{"n_layer": 12, "d_shared_expert": 0, "activation": "swiglu", "moe_layers": [2, 3, 4, 5, 6, 7, 8, 9, 10, 11], "normalize_top_k": false, "routed_scale": 2.0, "vocab_size": 16384, "norm": "rmsnorm", "norm_eps": 1e-05, "optimizer": "soap_variant", "grad_clip": 0.5, "steps": 9491}
Below are experts of layer 9 (counted from 0) of a mixture-of-experts language model. Rows are named router (the router's row for the expert) and show model dimensions 336-391. Each number is 128 + 24 x the weight over its row's rms, rounded and kept within 0 to 255. Numbers have three digits each.
Before each expert's rows: "gets" lists some tokens that make up at least twice as much of what it gets as of all text. This comes from a sample of Wikipedia text that the model never trained on. Tokens count by the router's weight.

# expert 1
gets: "\n", ":", ";", " ·", " /", " ("
router:131113102109124135091114144081123170112132150091101151128144112132145099111133100124088118165142123121142124112114158118104128088154095162118193117110137123127136175104

# expert 14
gets: " 0", " 1", " 2", " 3", " 4", " 5"
router:130136150141117119142100137113139126142119132162172112131113128113129125130108111110139085137121094102111121133094118122157205120158114132088144137121153148138126126132

# expert 15
gets: ",", " and", " was", "s,", " he", " He"
router:133151088121135132146137108126112134104171139086136127128136108131122160098120133137138171132076110102126117121143076170071125052128151111168110130168091106156133101140

# expert 7
gets: " the", " in", " a", ".", " The", " an"
router:168140153124112115111184118147122105118126088097144126120142129124083100171134116113109124064162133196114111139109101160148084154128109102100094114110141103140151108146

# expert 11
gets: " of", " to", " for", " by", " with", " from"
router:119128126148122148146106133125115153157097154126104140100107121136151109098122075130146152132129138069128104146161134079122168129159119129087150158128091150128114125133

# expert 6
gets: " ", " B", " L", " S", " D", " C"
router:117106121136109148112124114112172102134151141140103112144123141150152135157114156132121139159142139148117134123122175134117160111134159143130144144131101138096122108118

# expert 3
gets: "-", "|", " |", "=", " -", "==="
router:093131135137109118148132154102134108159119113148105150154125160151155130117148143152119148155131096097114159078098152147087098120126105132141163167139106183150112177128

# expert 4
gets: " the", " The", "The", "In", " be", " E"
router:164157159122104114120172134155131115138142095093139126128121126117119081134101128120107146057150118191140115156134080160148079158130098096121094110128155092128151110146

# expert 12
gets: "\n", ".", "/", "A", " [", " “"
router:164147164122103116119169137154130122127144102099139125114120114121113091143112125110105138064155121180140123148123076167155075155139095094103095109131145090134154102147